From a checkpoint of a small mixture-of-experts model trained on Wikipedia.
Size: vocabulary 34374, 124M parameters.
Experts: 32 experts in each of 14 layers, 4 picks a token, a softmax router.
Below are experts of layer 3 (counted from 0) of a mixture-of-experts language model. Rows are named router (the router's row for the expert) and show model dimensions 0-63. Each number is 500 + 40 x the weight over its row's rms, rounded and kept within 0 to 999. Numbers have three digits each.
After each expert's rows: "comes before" lists some tokens at least twice as common just after its tokens as in all text. This comes from a sample of Wikipedia text that the model never trained on. Tokens count by the router's weight.

# expert 23
router:481475580456522479499564563501495494523480537455444536466518444493515519551510470542532544477507518523526460501489442533504416506467490516515464445494441439481524466510503505509614441537472501
comes before: " |", ".", "0", "–", " |\n", "%"

# expert 16
router:546577522444475540505407515482542528506460561526436535538475493474476468463482452595451485485399497538501540427478541498489508541514534472536498523524543419559525453519537493577545449464565513
comes before: " of", ",", " in", " and", ".", ".\n\n"

# expert 28
router:493477493469494468455510471516524509532519540536495495526507523518502567485527527515489541564471507501426564513562476507459438426459507461501571441499583495450530546521484501452511454617461525
comes before: " the", " a", " to", " his", " her", " by"

# expert 17
router:509499501504444468450471539476530529554521475488508574526541573514439497490403500524549512541516491516432428579480509498489459452484541430487483523502532486438497480473450568495556470522485535
comes before: ":", "\n", " —;", " by", ";", " |\n"

# expert 25
router:502490467533480441505483476453478505481533537525552516537564531517580497510432483551506565464510444476483538485498454436528496484489471533494560487543543436484537568464492461446476544526502511
comes before: " the", " a", " be", " his", " an", " her"

# expert 18
router:482471431495533506519527459515579525529487436505479483565489502502489522490531531541522506468498462480558544500511467527438537513578582469514425460531486445499500531492524463485514456533502521
comes before: "-", "|", " ", "==", "The", "==="

# expert 4
router:545574543484559495439490549465522475440480509478485533523483492550493513550475426543473504504462528576446469420482534510466428440466468484483500579488532554537531500565495486485561486487521606
comes before: ",", " |", " (", "\n", ".\n\n", " and"

# expert 1
router:414495517491521436489536497523521549525471493566476547477506487488494550530528566481567501546567511486584472510487542520488506489535464464508463421463511530534505513515540539490515474512520457
comes before: " |", ")", "–", ")\n", " |\n", " ("

# expert 5
router:423489451547470465463470432511476489519554554531586518544567492417545520480467468489472552484483430552447474475490493531474421471444537539487585513455522514494541503466563542457459534517487478
comes before: " the", " a", " his", " this", " its", " an"

# expert 30
router:595558486486479555422527499436438545527444474515523480512545503518469449466540507521486447430457472433500531543515552517494538554526492551530451536562537461590509468466494580447521508436460484
comes before: " to", " a", " in", " by", " not", " as"

# expert 9
router:474531458459491524521405443533459446456474499547473485506465509484546429487475507506496462432510444506547469443514562492478563550502531392520499497464493510470444441564523599588496450471478477
comes before: " of", ".", " was", " in", " is", ".\n\n"

# expert 11
router:548462530537504502553490476508554482568436562452477488467526491450584491478460438468494496453489554509405562490458544481529440467516517451532438506497511462431456536496480534552477480471537430
comes before: ",", " and", ".", " of", ".\n\n", " in"

# expert 3
router:460505513605503499529534495483496507485536499525523543558592472493453499500493515476457478476481496495498578526439516507477485535487481517479554534461474549439474484468571465478468518484460502
comes before: " ", " \"", "20", " —;", " -", "See"

# expert 7
router:538466638589494512523408500523498454489506508473494434444519498519520495500455500490471476472493509536494484451493554513523453499443517524486515481485448497502454406528496479544478481530638488
comes before: " |", "–", "0", "20", "19", "1"

# expert 6
router:581505547551426496422556516506510490501517499491588556518513447521479469444520573427528509529534532603469457496436574490465485546448522425525419504478435445506481473540492515520555514543542433
comes before: "19", "20", "18", "1", "2", "0"

# expert 8
router:402451498552524474512424439539494419501539553576542494510513500439530568556493456479488548506502493523457482472494479483417460473445521518544600551494494574493548563570556542492528459478503547
comes before: " ", " the", "20", "19", " a", " his"